python train.py --num_hidden_layers=20 --hidden_size=448 --n_experts=80 --experts_per_token=8 --d_expert=96 --d_shared_expert=128 --hidden_act="squared_relu" --moe_layers=[2, 3, 4, 5, 6, 7, 8, 9, 10, 11, 12, 13, 14, 15, 16, 17, 18, 19] --n_empty_slots=20 --router_score="softmax" --normalize_top_k=true --routed_scale=2.5 --balance_loss=0.0144 --balance_bias=false --router_noise=0.05 --init_std_router=0.00822 --lr_router=0.00043 --vocab_size=16384 --norm="rmsnorm" --norm_eps=1e-06 --tie_word_embeddings=true --optimizer="muon_variant" --learning_rate=0.00169 --beta1=0.9 --batch_tokens=[32768, 65536, 131072] --max_seq_len=768 --train_tokens=634700000 --max_steps=10257 --dataset="wikipedia_en"
Below are experts of layer 16 (counted from 0) of a mixture-of-experts language model. Rows are named router (the router's row for the expert) and show model dimensions 112-167. Each number is 500 + 40 x the weight over its row's rms, rounded and kept within 0 to 999. Numbers have three digits each.
After each expert's rows: "comes after" lists some tokens at least twice as common just before its tokens as in all text. This comes from a sample of Wikipedia text that the model never trained on. Tokens count by the router's weight.

# expert 36
router:459470442506500533465479453459516470476514501439434449494526563437589579482473366486442527523536583484493498503499506528427506543468460465498491608464460504540487494448
comes after: "'", ". ", "of ", "the ", "\n\n", "and "

# expert 26
router:476523500531494526500525542478523509499472526562535489477504524509522543459577455464489484546539488492475507489574535606530574462549589532522484543497470518514520545492
comes after: " ", ") ", "0 ", "% ", "1 ", "— "

# expert 53
router:541467448477470405492509405524516510512435493521502452496516560522486481486528600470501505429417426501552469556535545497475533472510471537519521467516422542461537490487
comes after: "(", "| ", ",", "–", "medalist", "; "

# expert 49
router:521485443528528445536560495455457547538490548518544461440479442526499465515520485483465456493560517485540450481527418504568553491573508453513518432525480509512524482481
comes after: "\n", "of ", "\n\n", "|", "in ", "="

# expert 64
router:455456500507446535520536466454497516532551470514459553494430457532580403444480405562469482473476481541526479435556490483530556468488462533482534572556498429429489587524
comes after: "|", ".", ")", "\n", "==", "==="

# expert 34
router:469487553539510498526542475525521517516546560501514406442501463508402539523482454497540453472430502473550581459542501427490495442553453548545482478550450429564461434513
comes after: ".", "| ", ",", "–", ":", "|"

# expert 22
router:439549567495455502507488515545402587548578484504442519468517472493495589475463434550466581509528541510443499438518408524475466515544460579491460468451526525592537492540
comes after: "a ", "the ", "-", "is ", "as ", "for "

# expert 60
router:463546530494446534517507502517516485460481497565468521486504494490524552550443487481511439517491381488548565515521443516511512422513517564482480527412495540483542454463
comes after: "the ", "a ", "and ", "\"", "s ", "The "

# expert 58
router:520509514525484481473489562475466519496477500490430469450463522485518530505486533558532459457429492546474545528454448481444550564501419420488455576523503533568450533527
comes after: ", ", ". ", "The ", "where ", "that ", "He "

# expert 72
router:473442440455473494468427513513454498523485517457499541407461519441495493429528529531430553504543513499500480571481523484531515469504475463427505472521430450491517456437
comes after: "- ", "| ", "(", ": ", "; ", "• "

# expert 75
router:523494439497485484454474524481458577486521515466533449523500466543569548530457524455456454503518527455492519475507512457517457541516485482493507410512461500479556554492
comes after: "\n", "0 ", "1 ", " ", ") ", "2 "

# expert 29
router:551500489517536480456544529526516486460508520501527525440429522489461534460477560522514493495490512544532498516495438507523525581512436540497452584529495459471516520470
comes after: ", ", ". ", "The ", "that ", "where ", "but "

# expert 50
router:537485432531475490492470501544474521478503505544437495478562549515504492497472461567515479497498479587463478546527523515513460439502489538466553542426468520561544461561
comes after: "| ", "|", "–", "===", "W", "Semi"

# expert 7
router:495500421518560447468418544496468547443568513512493527461482516512532486493490486430568535538463550511494521490496463474445452491464543506458526591494455460448490544455
comes after: "\n\n", "\n", "to ", "that ", "would ", "which "

# expert 19
router:557501482477481498561506479519489511482523442502464472550512489482462522484450481488546484473456528484479539459490461558541450516485532523487502533491516524523441470495
comes after: "the ", "of ", "a ", "'", "by ", "National "

# expert 43
router:440525479487492535536486542505496471426577511501509484421396540512525438533491522560477490469536548416513528484515526489500493553536539489447491480520548595504553553444
comes after: "in ", "(", "In ", "–", "of ", "during "

# expert 65
router:484484470476466560440521498481527454552504484448491482507569507469484520481489505556488536564492476478505421514528463521511503517458548516528438411504472468481512456560
comes after: "| ", "the ", ":", "as ", "was ", "is "